From a checkpoint of a small mixture-of-experts model trained on Wikipedia.
Size: 9 layers, width 256.
Experts: 80 experts in each of 8 layers, 160 SiLU neurons an expert, 3 picks a token, a softmax router.
Training: 552M tokens, 8420 steps.
Below are experts of layer 3 (counted from 0) of a mixture-of-experts language model. Rows are named router (the router's row for the expert), up (a neuron's input weights, with its number), down (a neuron's output weights, with its number) and show model dimensions 0-127. Each number is 128 + 32 x the weight over its row's rms, rounded and kept within 0 to 255. Numbers have three digits each.
After each expert's rows: a language model's description of what the expert responds to. This comes from a sample of Wikipedia text that the model never trained on.

# expert 24
router:151188126128111154126099123082128124139173126081119106108081100108099129202076113163113103125141164082110117117109059082116177150114118123117131182148139102139177170160115092150097144088156138129134131048181101162151121134108161138109159092117178172132167094165094127100153108089161124160116136092102060098102170170135125183094080179137189111112118124175092171142059098167148103163139
up0:131124095151135101199124180106127146122149157130112095088179157191148154109162123136165080131155100140118084120076086130134161066114109096107123069127101117110135073193050121115122132144120121097118127096066113151130108150165121176178106118133075117180075161117112206175185120117166128089108103159103136131118151072112143107134163158156073185122063123176150143115168137150184144206101
down0:115106149133140098141128102139167113175064146137112125122166153137139128150109102142121192153142139158129117113191125159115161143147144131088135070171123053170157156135152101151096180114074128110120154124069139098146065085127125108125191149162070138133118090167099127132127107133120132121142176063134148115107114133154125127120143131145233163116142161153058120091160142145163111126150
up1:095122165168133046067144159171189113117108104103110151090164160175107157151147115103125157113133159131146101186172128172157101070093136142080152160175104131149158152071203146077117153113113138157098112188090094124148132071146099116170159133156125174090072056107089137156126119179149128132119166165088089146164119123124135133177128109129218100131126161081180136097091149096083170150155
down1:104153090090117150101096139128078136116146131110125186143118114183043126148122157177123119116133164093091123162136163102141136123135163198102121069148159133180143165082112106123134123166148134142168120147177131128098109117156074127143175136177113127171151086087106136136136097137133128152121125194104115097126140098154141176142146118135087077122104102060190143102106142139167081132135
up2:157124124119156064128144202144082170128139116114124104143116104125140163131136151171100112118114171143117086166055105093047104073109129139148168148106086158116105132166117129117123093106086160077139075096158118095117047075120170165140094149128120112161113075156145139180069124149158134120098054127068155152131108125062127130171101170142155163125147095125097119113112152143072102150108
down2:134133141164152099099121194144105151137116111137132129181116131118130130107091125100112138100098143189113106180137060096090112086160098087182167153123122066152181116118131123140123102145083085146140139098111085195127140119164099202181124137107189124179151119145110159078100096213144134104085116086104127082110196136115145099121117163154146166145115152215144204131142182136140140091093
up3:146142140122129135191116116117150165100118166154128142134134130064115122127075139092174140080096144187153126128129126090096147184170139165067120148132085130121080123135149166129146172185122152131059131118107101127070160184148141215112181111039139102160134173136128050098134117127099089122143135151136093184179123064108161136127064131220155110163070101138121132103172101097127103184101
down3:173124134157109096183157084124149142153110122125164150160168149095181108145133145095156158191111115111118120075111155146106151114106087082133144147151155147102107130162100137182133135144083188192093128130093122112144183155104146156138114109088119106124189091124165153104128138179149171161044155073159071131117126152100089144036074150135134098170090159163172124104152121099135133093155
up4:150149167123164098201115101136144159120120181115094187097135142175118119158143138079131061142107027160089137119105159167123124141112224157160095130149124177155112103120094089115169107119147157143123106146141099134121172134153141086156116109152145175126122138126140117116144113107153141081103154142088121118090106110107147079135125107135148093145170075132177118141146148109119121161129
down4:082112222131113146133120116143103072148098090119118134154147101125136114077090079189141102135120143118056106111160176146152145133159137117123152147163159182150147142112151144118139094103125143118182053170126120073085107042114129143127131119124132127088115093147136142179128147084139071115175088175098159142140175182131101146127179097023118142126122062084137163091144106154158104137058
up5:152088166169071117159157146167157068154106139151104097143112077172129163098135119092088181140115134165135138167119132145089094103116180111101140097177058110120129154106123146123083073154198169134130126162144083144178122162139174060135134175096106092073123211153165130116111171167106087166181175117156163139137159121182129185101184118090088181123132139099079068183113138167173094108112
down5:113160091105179154122152142113143128164140106182103088148134127053117132114135173179127107124114120086078105107134160119122144135142146130123100125115122185113128168117129127159117220129107114115072145154170107129140169153099137132082159118179131128100133175134167079127111096086041189155125123188140103192189209196113156080128116111142107157198175161083161161101109092149077173114142
It responds to: Stem fragments inside longer words, often after a first letter or prefix, such as inter-red, inc-red-ibly, Ed-gerton, un-air-ed.

# expert 25
router:190173138143102149071117123123181161166119086088099094152128176162151143130073169136157125142129157077100139182157133130157146120119149192125130111091156209128097084092135116137097151085145160109161082129057112126119108111171100108135106098187104114058191088115091174144114111170132148077151120138114167059134183134089145086100118096178135150171119132147103088109116152147128095123150
up0:128147131166123121162087174111097121108156099113128141103117118117134106137095128205148166159092121127171100185108082071081134127132131149083071118143121157159109107168165125152094153193113177083046200153189113124120118128135168132152143105090133106132138118167136089128081096148067099134119169130133127080188147039083151190160133145132133115123108124128115112121096126161137100170099
down0:129113140100118091105151123142154107151162139153094171125136046157122118091155139126135106121082127050119114123126162169148183139154169175190160113121140101151110168088140144169157169101133114115119072113107175116087167171106125126152094162174109166042155097116081134119133142118123118075124154160144109123141072100044159113162134121077093117107123064102109121112153131149061130098134
up1:095147116196140119122126144097155135159114100109144085097152154169159187091098120132093144117102169162133164144115161130145129078144193174097168152118052121106150131135161143113127119132082163131113184133097120074142107148211109122082081167140166138189087133169102061068123094127113183127180157203125122171094167092098151117133134160127123098209128162065122140117143219103119178198112
down1:096202160111132113169078152126123123107158140081126119134078092103120091105039174100081151092134147119107192104136185135129129164137137125134165134098133158091127161085062133115144101186164081130103121133113144152112117111083098106122178066051159110114170144124102089122098101119056175152161112112099120079147127172133145129107142189137172106145096089170148128080168125092137117120163
up2:060123137163155142091098064108127136056157134098078111125182125111041183142108079134159146108141132136093148119185116130146119134155136119098104199141065198123136106116168139111222148113124114118163166070107128113169202215164108134111093133120158168112108149137103116104139155153129134122141136144071121091142125116067112090089098119077067097123142089174096117166123151111144117112165
down2:131130207096143143107084128112076114101092113163154119165125086104179151060147108186144114090187104097119132126134107067089167127160123094169106117112130088096123101081167153158120161073115096117143140046142167072126115126105128151158120123151215156157134141155164125137107090134093125089140077135087121057139171125163103095113172154119116133099097128170166114078160158108122134105181
up3:102130142071096142125112174125123152067087117156066101124122207158111091151098113127173161129149115105145147106141154075078114123125092085148183193157058144057110144120091094097148085222188180208099144115088136114168118097115131101101145130161126152103087153097079085165141173121098106164157131087131144129102130136188099083105162113116131163078064108130136117197159081118100109164174
down3:126151156092123124177139126097145130090160117156106109132107162123148124165138046158134123077044110166109141104193090093125146096041157149125153120168117195079104083139082136117160138101087084099119102101105186167112126120065173126121102116183139089186149120112152184098119066122149110123139089120200120112088137158084111102180143127112133090090055179078113140165172117121149155097173
up4:122130121159083089145179108168113125138150138118124157115071137136081090085140150101116069129098113084146144123062101070123087134133118134116140092100060132141090104083154143124148102119141130095106172150135067171108068167130105089119190145099167125181172083079134076124099125143187097107164174175154090155118139066182110130104138119176161124130087161193151177124055174170148128092179
down4:169145080098107140126152132156157128124133125147119062080147134145164140184148186102115152130139102209154108136130150150154144110126121150146074097124165113096091143142128088099084131126144101099080152159175099115169098077128146132157137120096097102095109105114126167145153135135105096113154165111117207128059088114159116192069151142125158127144135127092074149144131114157137148122051
up5:113113156144100116118113175123101128141121115156108191152148121195123151135195095080140132085145141113151180115066147171067054151128034090118123150087124104163140124143097139158071126162129115124198111173119080113149121142166091116085193164145117116164140068054164150133131129082136090107118130140173107146144158121164077088181165092139142114103139079129151119123150100131148087124139
down5:138151093138150099164165153085097134144111106041086126126117126130147094159114122065162118168094174128123114117158204130132126168140107176200124147066179144148085148146181111134169082083144112174046154131159100066161099111104223144095148196107150140121125152110088130166172130108124106112132113123152092150116145112183110097135135092129132111127116163160108087078130123126105078136102
It responds to: Digits and bars in sports results tables, standings, race results, scores, goal differences and dates, such as +4, L1, 3:29.

# expert 9
router:132114115124081142097107124149151172133111071114112143151162136203089120087127126128140076092120109060102119129081177179120134102088095096158117129077167188149086131116144093142151132095149146089126106126111102135132156102114062172124179143159114095102150119072133176180146116123118142120133098153132092140109195130155058104116174107142157139090141150138114124147119170112147106119190
up0:122109154163128066168120077090124136103101120154140114169115089131161120103173111093148107164076118125115116152138127099081091129122154092123146135137137109104102185120147059150173113187135141130126165135139066147150141143097153125124132123162201172116145087102142109146137093034102122147135125114160156126120092126188164151110100141135165138158068088105079128136149149149131077126076
down0:107079174109125166147121101130090124082114147133110166153177074132106099147160123145177120079093167115118130087139134095099090155174117116156127180112174132090108149113161111131191111089175085116133124168120126152121126128112129137124162158133148113103087073117092097026119146084133117150175141151089113164078139085092175131123116081167108161089125086149122131135133138169163100096139
up1:081151073160055133097117151083114171104129149138129150149161129137085091087137033128232113126119092118113150149088133128121132142114138148141179129142070169042066103125131185132142141135129100119075139107074174123154136130153132123106070165117173119137174182098156127118114123184164120140167136187127121160090134159135103151145125163098128120180156119159160141117097148026172159084158
down1:112108078138107118172134139137160153135080120104089178152119122131132125181144107149159157112104140134113124109151112125094097079107163109135087097054170134131107181155101101134155148117108128056112176121140216149088147120139157081142135088128079105141111121166150129140105137042144159132121118089121133119128148146129142103145160111165177065062125098168130136113105138167155066093168
up2:148105136143164124150190107121138109116145088106139160159113094124126143107138149160133143170126120088190193159108096162111155170131195110122158065092135148126120050197113111090049203105107134067153100112160124133087170188150124170127163174161084127181125184119113124119127147145139116091160116143116142082081142133146164111138130107102122135119132133116126154115165094113052087123146
down2:171085121128167138139139051102089095103108107131095130053099115140143115141126150149084152102124137165145108152125121125129137112119136135131153106181146127135199172102153057171147126156147155173105164071126130110161095095142136142095158092146162129110159101094207129145155102183050119129107112117095150095120129182138105133149071106090134114172135115100104116137086144132124134097124
up3:117108143197135158149154114159116127161095135137079102093145104121138174107226093153104133120118108151061134114168100147091104134167165065151049133154157094191181173173114103117158165117116180109135123141212128158160097134125139140174095157149175169141157127082129176127203176117203135106122174159092144122115111117184095144142092125106097103076102166130160147119164098162093137137096
down3:155119090161142092152146165115105112108135141181138132145098170104126119160113088112169083124165151139080168126138144167123164181162061148137126205124155068080135078090083164195173128131139119115109147057110078159106165161136109136122111106135170152128068164128075145150074144144149179088113113146128109142068187145068092170079062189146176138193120150138128114192103141122127133043091
up4:128078133187161182103133184108069142092210108072119148144098150073140128125148105122117120146174048130135143179102067145111126167102123112092095171117115136096120059194105141172117060119048123119082138168119189168120171133159081129156182103125093071181122174124127113072083157115094149095119159177121149157103104123169151158198115150137134154125161077113134153105171150159100118108080
down4:096111135104180141146105131161091142127105154161151168163164094144128104158124121164215145144122107104127134127168125130081108066135111110144144132102152150077117129177163177168122129128100131089179113096112135130081115128124155146144106112125153133164123165209137131161093173117161098106123094159127112153135193085125117116155137072145136084043141113177099180117138134099065164214168
up5:140104076116115173109114154110066091108142156159102085083096163055099108163077132116129111131163084113140136134143097119079150083121107142121146104164175071127086101125096163041115120097075076117156072144108142189139083096128084140130101115140126133171086161099145106126126131137172131082118131138141131149138067155066175168195171148122124148133159157055155123149137121127089095164140
down5:051048155120153108116140167172136128155139097109151127099150117093121114087127124122140145118059201119105115093141141101144128159100129178096164102102134126060076129137127168151146096133135091139150139138079093113129167100129073173130125135136182124136139134176081175120111207126107120087102119116156073168106122116125132096128118107207141061064130147158065193118174106099093111142174
It responds to: Digits, dashes, pipes and semicolons inside score lists and results tables, especially tennis set scores like 6–4 and separators between cells.

# expert 5
router:126152192145119095114156148102166116087170097148143118142139162032125079166122139093109167136142116127131065150173051111134158072154118155070171124132149137117139153089181109167106162081116174073144137108104171162182073073128156133124145140179104129102134096153132192137173127084140189150099099155071121077104188122152118115128132146177134144145099174137099101156144109139151129107138
up0:135122165121151132093121136130108181151129131144168112155172145134156113115147141165149153112185187124156162128099200113115070068122117110162135183167160139100118075158178080148130098097086156130072165140156100069058083094079160113222099159094133098130116122120124126106075168104076132162170112122094148105141103148133159123178176114116179092134091156124096157158078203170085130140095
down0:102125138149084097106151172106099102124150141129118165108111115200106102193056143115130169163123101077112097099119144097125158107116128162144129104091106148141170143123125122182109126094134095103162133088090126140098125124123085096160154154076131125155165139099141126114150173040129125133097119129175145126177141096196085088109149089181089134131137113154054146158163061137106089140094
up1:107132115046137153168127154094121079171140175119152174078079113111130176146141143162147081177165132104090197140158102187123144182185141050148137134169170157170135108148093170130153108125129097106183135144087102136101133137159089107149117099129146097102152083152127128088166099068114084133175132107115067103136151125146090167153107102116193125106150158078119146130118154160122096140083
down1:103129167160103132128134136159132120142093101135118027104090158117119110085131091150144087139114096163138188109098150144114129126114156115122130165122097136139121076140142055139139162169114092167105116172149134181139139150153081123144175117166154095095075172110167126110145111185126132103138171155090106128130175102135167067070111075151100116165131052131115138161108093086090092172092
up2:133173173143126118170123104127134140169149123152135119139099096111152174082205118127157180093167188032165143087150140129175120163085139106104088134075155161156101065065097157093162179108161149129142127105070122105183142124109089151136166088130058083119125168139122148164137084132170139116134112115163124168115097138176115129147082090134144163080102108191151121207116145098138154098125
down2:117178136123119151105064123195130126135082148151136082173111157139160114159121077073147144092087132110115123126115098130073175121111065146117117100093188144107177140075100184154142152126078079129098146194134153194068043115128141171112134050138098189135119149093127135186116119101133120116157105102140147062138135185120142124094162147089118188104173136124128144101116132151152167168140
up3:123101126114121097104196102160118044121130051127139128106092187126128108118039114139127129095076135124112104134078084098119100099142167115086117149122128099130109052108221123109134121094089145131124119124116133118154141101116153111087137135121164092128133142121146090090095191112091115120138112133065148098149122152075159125133163162140092169109099133140133111094114172090147184115138
down3:160107085138105130170178101195114183073122121126125160156121164124150151147153168109082132103121171109104136091171163062140173126136136112191147153160139181124169146112116119137126133125107101122120073090124158079093113097132069125172069096156125110132149160134106130146199114207154138177109153116147128181110171077182090099115155063097133142157149083068161175164228084131128055174108
up4:105135107058096165114103187139141134108121186135177114146148114184135109165127127134116167143159134215128130164169081092158187112158149088131158191125164097085090128086143128115165129103168143135177117164179122098153128108155195111138102139095108112205068110115116116134130145133113094151080130169116121104149133105082146225150150160109112137147081033183174154153136131117099134153164
down4:114126091088135076105133120109208158144125139143108155150181141106126157043067145112120127094120189073104107123126143116141144135101147146167164140114128190092137130141126135135158094105192139158201139100154137157126149131131159172123147168113108171154130110079115122079154150177110081144102121149155180125141095149201099143076158065135147115195225081165095159100098125141125154085076
up5:152119121114078136116119141147089176192163098076148144137141167111092160123077113132141127130162128077097161155161143106110040122121128116111142144123130118085191126226152088161103117157119133118102167131120105109118086144135113155216116104100150120116102117106120103164133132142107152163228172143118080177113133137142099125159161193165114144132187090187140141108110120182132123112114
down5:120057143129111119113183118085090092137156152145084171158083147161093140185112120125114119177118123103139073142136161114142125092145166109161118115118087104084137084140104153148140151118147104088147177127071127074172099189111176114119135116137139103129144136091150131156120153103147171102148074163140060102120125100188131133137130086133114158088105121128054157123175136135132111084102
It responds to: Mid-word consonant-vowel pieces inside Italian, Spanish, French and Portuguese names and words, such as Cav-agn-oud, Car-gn-in, Guadal-up-e.

# expert 48
router:157187115107137162134137127122126138143137112147133124131131208135130142160153176151049157119160148097096096157123152131132079130110123141196083124096143136130097167114114137162132125048142170098174102150071167116128120111149166143176120110151151083131120160118121142150172135171149113123119140095165144159054135187117099145144152093122110152143186111093055119143156101112107162144102
up0:121169147149222146124083123133128069124111166119118119104097177116103104104077103127126122127091132130147127106170079103096129122120164132141132184143109140079119124175115111142165105127114166155131128073148153122096087118098173128129154149131137163121150179131098071169135155105122138185121068120113095232136141142151103149122088142115165092065174152185096074094177098111153108129110
down0:131120164101182153144118104139101117073063109121087191126104097145112143072145117126126162130115114156136170127199123147146125179146133159143159163131139173149095136145103143114148158086121136146166124133111115200107103108148188115090072168127062120119187102164121087137133153101103111157159073100132137140148120119147181153110035111069135124171148117213167146115148107113133129123089
up1:137138159161140159053119096116086144093150130101104167120163140129029117087127162138177128112083144106169123164127047141110133147097083170143141190153149153149123139149087103157147198139187108130092129116174189105149108150085144125108142103154115080122118096159086145119139121068117131137110105156075149125156136134162152106165075108134101121171131156187132134134145129146128091094152
down1:104100093134093141184070145155116123102179168123097158119107173079127130139119085132131124098121118128117154097078182157121069184151133155115152136103121106137081075105113117107164082121099112146115127189117152144155145124115123112145107188114129128160100206141062142125126126136117120127142151120104136204157139150137114166142106158151129091148126145155126125162084129111173148160067
up2:154141086176148113172155121112161144163114128205112145103068142138173139117173132161143124098120202156109118168101191137056091139142114138104099149102155089102161103156109111132111126098160125100106139133125119064138144094146185110148134141123085135144081126089145112155162101170100144127075074136154105158116109180155087140192103128135159119156157056102062106119123195144093136169048
down2:120132156179126130057106088158139125109100131132086150125179138163128148146127178113069141134138106085128090128120091101163159063089116116169141158122145154114185139116173136138182159099137162133128167055110134185108095080105147133082138154151050092078177109142163129125165121114201139133080081140153153106152127117166119115127156111146096146124154181090143139103135116149139086134165
up3:101163165113042138161131066129123095118119112132166180135200139166094174121128129122137112163105155113121123154109094146113061128160103135111148089138130090102116153139167163149162122141115160167136116187110170174178168085127056103117184125116116123091139136085129100110177128118115138169130199132049120157117147134171088140079117172117105158126117085120178131121094113173153195148155
down3:136118130166120126083140068139201198165131126123124165153146157097100132076115123177185202173191148127139123135107125149118124136103136110124099121140125136175127118146115149096127136169082125143109122131144096127130089130139153147171119148098157116100147125077127158083132181096127103117075083134130076100067140175136167077091125058185160150169115235161088161128085148114140098094188
up4:154109101121177114153104087149161094105079132119171092151125132059147192075111127153102165127104059126145164105123064098145177161082135151087075127084110099148106109115146172115107107171110124169162118148161126170090098081149078126073135109081138148078118163132141085161102083131106126113132114153185203168187175098110145107191123163134091148161114129149171170144105146133138151105155
down4:052119125101111084089099167120079130116135111072118161134058159166165096094151207126133161144085124126103138145148206102124131144183114151134149107094103136084189066146118107119105163114136150058116089171134161089105126116115142097175139129132094194168156145154124125131133161134144137194094109076144116085060136121136109155144072104103153140101079124118097162131158218118120138131144
up5:107111106126039107106136110085171138071061152166085108129156104159117179134166094126108212103152142148147124121129120176122145095111202093103150183150146053091124134101117115119111111177130145167151093147139154073156101115117097128118103176159144173124148152133121111133146092086092075088178193088126101154091126130133169056125167125120110111091151120112111158118152108164156218135140
down5:113076136120132117056149148168162113168139103110114179163134117135186072103107129138163122138217131117161153086057133158077121154102081104126143127127130112117162129124165155089087152120167146155164066142205134132073119121133099191221116155096120133080167148108077072148123122105074109121120107086138146098133122144129156089095151098136163148153088155104117119137156129118119177117162
It responds to: Two-digit number pieces within larger figures in census, election or coordinate tables, such as the 56 in 3,561 or 50 in 8,505.

# expert 43
router:102113142118160205104167137133118156135081127090100058133170204093116127100128119151160129112180126092086088070127135139141142151097122171116121110131121120089117108069117191170151136074152141101133110187193187186127102120165126130138131167192107067089176148145107178143154106117110124119114122145154153075070107134176129102128133081116113172181127128143095142112143111122144095100182
up0:129159159119145118118156145125076136096200138112174140080154083081099100090103116199188176188164109094172143170134080194176132144170167193142158110095113114163187158146136123133114182082151093117048165104150131183106169133175145114080162156154153124131114200166126146127185082131114095124089144153085111143154131124084202048200109135087120124134053094086146113149146149149180167171136
down0:083096124083121117108119153126156147092147109153110203103131161137105162130145163077113060161125151149087150104165143065108152094137095117205182090189145125118091122138133085108099090203151121169085142150089126104130082131133107141118144141147134232163125122068109113146137080148144112074152155186164179149130113132127078154149120143153168103112148133100134055079148125093100084105104
up1:044152061157174106181070141153158139110113152133085120131114174131090094076145154131137112186130125147160127117081119056169114116105165128087127131183097134184145177141092121123124156142127094100152134098149098158120135091125111140121152063073160103162106106126152144120119168209123146098113123154151096168107177135177139103145178214142077134100083155153155142121049135107118132118143
down1:204134147148094074159133078109134125075092084139254195129104121132110131132113141110118178094090137122173108058113157193162200143145148122130115088137141119115102125138150171141121159101083113163126164116132131174110120095133108120137146163102096068119209189127108082110136109148126103096157111141107150114107165115130141068081086119125109127112154176147145135154155087148111136130179
up2:152152145108114112163130138133104153117145115107051138166138123167117108068074063117160164107147113155169117158125139145104098104122105165103186131121042120123139156090101190102150103140175170108092171173137145205140149086222091139140150075130162160150103159139048102120140081085082129109085087137150103160142094148152174097204119091110117168127161052038125104138118128162114104153141
down2:083120167155174093115059119121108125125172126156135154093155137137097139095128219120106126179147119103078157071142088106116073106134119087148144144161134117161178096138126078131153127126132121133138158121145127046067137165107191077152132107171155110136142095176107059127115209173131116129143161159141066194151127146135050147101110174151117070067115152155151135161114137097134128067111
up3:170129115091131167078170157058161133125160171132062119114131085159124169098116081167149118095110169118120104118110172151147116100205133158150192126136113050165117118180135140149112104101104155154148113126058122163092095098139100105107108070070161096067107116126118109142140133082115147146137150117151115160106165134089108113109160091103121125173131090078165101108095157130149158174110
down3:090168055157121114065053133144122133160098134160113112155117168113198150117147144188157129125101119146107106089199131096082148121097123154148130116147133099171164203129144085063168140149103138140121144122081095086062090147131081096144070110144143200149109121118086097126129092151098153105106116154138072154130201108118111170131088149152104102138093115142131128160164182122154085088118
up4:151162116169177136139121124121114115159086169160113212132136115169147095103132164152154101129151174126131135188146125198094101110093146069153068084117101108146082124069148102116079155112123154132158181137116153096148098180143128130138160189135144104176121145102133139120129097136140092097087151121120175147175163115113144158171056102119102177058109116139168161083080155128167140143130
down4:086190106148179156121070095167141107089171139087115201208134084124117107143158118096127162113135128157132083142172157139138167134042150166133149138105144093125142180127123144139123112109130121124126161177151143093184151113182126151142168118170128132175120110106134122151087156110160135155166119159091151074095097131113128123192143121160157133120110107131141122143120106133112094107120
up5:146124125142114107087125136160130096162137155135077112093103105146139134186144088109155117125145109136110119113081091151104107096155169103124113164156100142160201111123158089135135082111097138131160182143106137175154133124150101122083076100057143175119101095151116131139171117144164178128118096189116172175142146109158160161087129113100109185111143154107087082182100144121100173126162
down5:102169126138130109091146174078137169129088131111117123114100125129122116088183075122130047103087084153142062081121084147133080110102129148141136153173191138105127092065080155189174120114134083124110180131128149131140134189187108143142141048118142183121132174153174126183134095169136140056122126110078186142163165127137168165119097165057103117123136107136169064172121124108129124150183
It responds to: Place-name words and compass or civic terms in British and Commonwealth places, such as East, West, Harbour, Green, Primary School, shire.

# expert 37
router:156148108175103128107104148088155119072143117143097104114115177114170086158103159070103107101084124171088111136192092075076171159131073079133140086098095124162120151126154119147106146093087193096085134164100134099127115156103139105161170152154175171152149060171127150158135188078148176143143133105096150068116159127098174142098100090176159098188148068126128156100108179155152139160106
up0:100172171053168200069163136147134133131140139101113141061161084135149069191119134142145113124121119104112113117133065122166123150183105120132108117150136119144118073036110141117172122106138123159213142075158109121189139147107124156130120123129109167105155145157116116135117181064146122136156118146091160111105103143104123085097165131107088208150103152092053103132130096152142094156113
down0:225144139136128136255132116158145181182092124078149095150095080099136125137178136180165147089138067141134155188189137110089114138103151142124108131161122163114146121167139164162106083121176145142152130173154132123131145144149160110112183103155082078140115150125141150080150182118173134063166156099130159116152181150136085150099137090092120169067182107148158132092166116193114112108075
up1:087135101121159131149083160118107113110090150150151156085133092170175151190111093065116088116105187145087084077151114160160108087153180130148156151129178186132131143168085118159162147085138121122141084153088105117162074081103147134143110149115102116146103131117071108136127114094153093134102149120155158169140132119116135085133151165159086086081137130122141132182139142139102086152051
down1:139122146158100159103127105180112086073131131140136086113093153118161141119061089133146162074132126134164088108161114104145110101095177143178131141103093068105107171109128146114149098127150136126171135024150152172117158115123117168104122094144137093126196127144172116086162126130093136173071189171137127112168130131176107111145105133089176128160142153142096108160095078128161099146112
up2:128097198149102105119114171065148080127123073138132081125089080133119140119115097113106154071165131201144136145170075112135130150086138146097130175084113132079129123116112139090110179061157163132116126163091146146175156151177081134130124212135130142177120144140121125152125169133096107101114127130109160120165082093083160097096159151119200092200132121159102110089092145137135081137108
down2:135127140109121139145133106114117144123141155072137131130153080188163174193100125054165148136048092105160163103097094167122138143157141066179124187145196123103182136082094112133124112130176104126156130147188111174172066106045132142153122117158116120089136103119136124080115097121132073108126073075116161090121069122178150132107142074097127131116147123107116107175130082101113077107150
up3:122128108133085183133084162160147131166189140109092131119161130133161085147089117148186132195165153127139079120114076146221138116123148169129148082083163142129164088109128118094084183153130100171101140105158197109097197102142156179206147104085031161162151120143118154165116043153093137122121146073118131134134155101172141101122162164159116124102111174113119128149140109120141080101142
down3:167161169130164116108121109120156093130082128125115082127193124136155137101148137178150121164194162110133139108134154129088114089151160154118087092179152104108125144099122092087116157072140123136135074103163123155105141183119151173153093089149148142076143162125082118136190043105162112139106144167111114127070144185094098115122157094112142110101108100070127172117113135162145206131117
up4:061152084186145119166124105121134088164166127071181146124060126098184141179137099117136106195113140112096180110151121134113153190104162145117088096136126057109084124165132111134133140165107143156170169098139087130118163109151170156206109070132129135075194177108144136117189124107149118116109148111129062131111141121072100103158036153135122064127122157089168156125166137130183097134114
down4:105133152158082079101065151083105139172105094076168140167128100152092103096131139099152136078168064079114115111116129186188113077157099062141125126115146173151107118140079148110076160131158166157121109132085078118076212133165084144132125101154171162210120146172119107152048156124133175130132150168162075176136111195096145119147139173108129118125158061140146147109096147123143148043087
up5:147159111097172076110125135184140106140140103112175213123208128171078133124121108097149161100145169094145159146154108157116133133125144098130144090205216129115134119121120155134111139214163097150103112190168153127160143105118133132117093073123055127136161090119142174119127092138127132137135167169206141154145141137117108166144159195093111107127110110128125057139126123146153135146082
down5:162089102091126190129183114113131114159097125160129096154167157176138139109068169112141087144112118177228144169145116167140150081139093135091107119137200095060147148183136133181128094103098188167071150122144125133138108146151138127134121132156122120061136162124136143122168148166161141092113166144076154108131130118110181177104143121125061119129126147081148174171087084157129083146112
It responds to: Short inner letter pieces of non-English names and places, such as Ih-ud, T-ar-om, Mach-aev, Rous-h.

# expert 49
router:142111104099145152096119111125162137158081089100072090111071095161153142073073138093118099104106087084147075162105179131178179095136075170097155143077136154153117161122136101120082109117129173113120131177127144154077150072155057166146146096123110093134113114094101116147074094147124168109172141130122156082110116146139114126136151096164128172127180120097158160182118107174139084129123
up0:139153109115166116156109144133094138123145114165068144123122115153101064168104133164110108155081199154107153157137135117146120121167084160035089138171127102126192144140102155121110104118086118116089162136145134120157086126067144066114091157091122125140145114148102111091081110136117117113086156095152160161087107112115120125176106111122127176178160077120171140132096157125075170171087
down0:118120136108164135162165112118085050170091129124096141107147182112142122079109186094112098093076186162162077074130184094114111160145130162136130096185104168143094168080065101106128105121161108123104153124102140172116110144110145127128153139114156090135128096134091121118096142123143095208140110070114120157132115215157118129149202126123130152155111080143122081088121071058145072106162
up1:130071178128087181100135090105116098147118143198180116083226147130131161132179147168092175134146127138103146123179074163090080174120215110113197161159169083134171137151163099065094138160151150188101118107131122128223131125094115110159122149153152148103106139189144091094141120107093079138122123147118137104093125140104193125121109131124090139100143104137121072143119121120150132083079
down1:155111170118151131200072100134146155114150189098127123098114138191114143142150067134135125100135112084070104191090144146179107195170159085145146103082186110160122128135190135111138093088110112138162156091151046113172090120107168125055133107156170162118129157119048157176187143103151145124139109143113147138132157058132182128145087089133171099097148175139096162081108147080109176113131
up2:130152128192162118136154163121160127121215120086077121096130100149130093102148125191150107160102133153120111104075102131103116129112129118128090136193143166151062157111164071165138080118127097097147151137142120153127150134155157149114128101141092107148122126104126166121095175109110147116141121165100123145177085175113096177114139159125108130132079143105094098088117166148150142188104
down2:114098152146083129091123134127137162066081163133131140117143083157066101122101083082169182172140106034171093143110172134088144167199181154163089122112123109147123075149155128122088132125129094076087113147096146101095158152088091150114161144073144179197118145106173098127127065153122116102147115160083121135172139098109144147083147184117156045111159132130098140078138110161137124122179
up3:055120067169111070130160112092158103123170172148100131151134131092102065118138132088106091142129180092089166130165125169158142158184149111109104096135116185161107136128181151140160109090068102162148124155063141130075193111144063110099119172098086164167062084111098099134113179080150146115125145161167158147172120103154111090087101136104110161168136038106184121077135159102093109140111
down3:095147107116092126152204119142091102069103114131139104162121125114147122103106134148122191150110180150153129121165144210109177185145139113125109114109098123108186151120136134146174119155140174091152097144176115174156124194190149137162064107118169124121120100131168114150119145101137132134141120090124108113129121152156139146114165142167053084103119132143138130093120143083125074095135
up4:043105102131186099175123092140171110145147146131120106163065167077099136110119128127109116197061175099107093106151151145166077094126079074117128118123121174084087176087176141162199076125143126091132117137113116144049135123118121096139160136163158127153123092127098119150141123103136111083125148122122108088096140125194166092126093111119102164103133174130081126100135189073169125120193
down4:106106145158099114165189055104139179140122114112170137132173093111164110107081135129127127130156132045114107024199140123091129158137153111172092093125096100106151145102121112179138158172110060085167093099158143125156156197132156174143097113140177160132139086135176140101138129081205138216178090165139094131098076114100121151084158126158121109118104101189120125151134104113162136095117
up5:153085080121072090119103122166143191153110135163119130135100107070121051120086130053111114157101119156120185168090111156119073124121135178076161170152121118107121108148098067109111127146100138142107131079069171132094129084182080065110063148126166094133057073139164111119147154112185109086168151089194184084130123090122123195127116149117163168107120119076098172181135136080145133123077
down5:124132142103123142055114147147062099134104089124131113146117135166146144125099145173177141113126125217117057151134097191148175078132169180167106109178117170115166132136136094116121099107129188154122131149122142151115099089108171216126126121098142148116180104146139092128159186134113089164156150111172117168107084155223166065151187084126074102173141095180192127095178091114105125101151
It responds to: Years and counts in football career tables and season ranges, such as 2016–17, 1997–98, 1990–1996, plus position codes DF, MF, GK.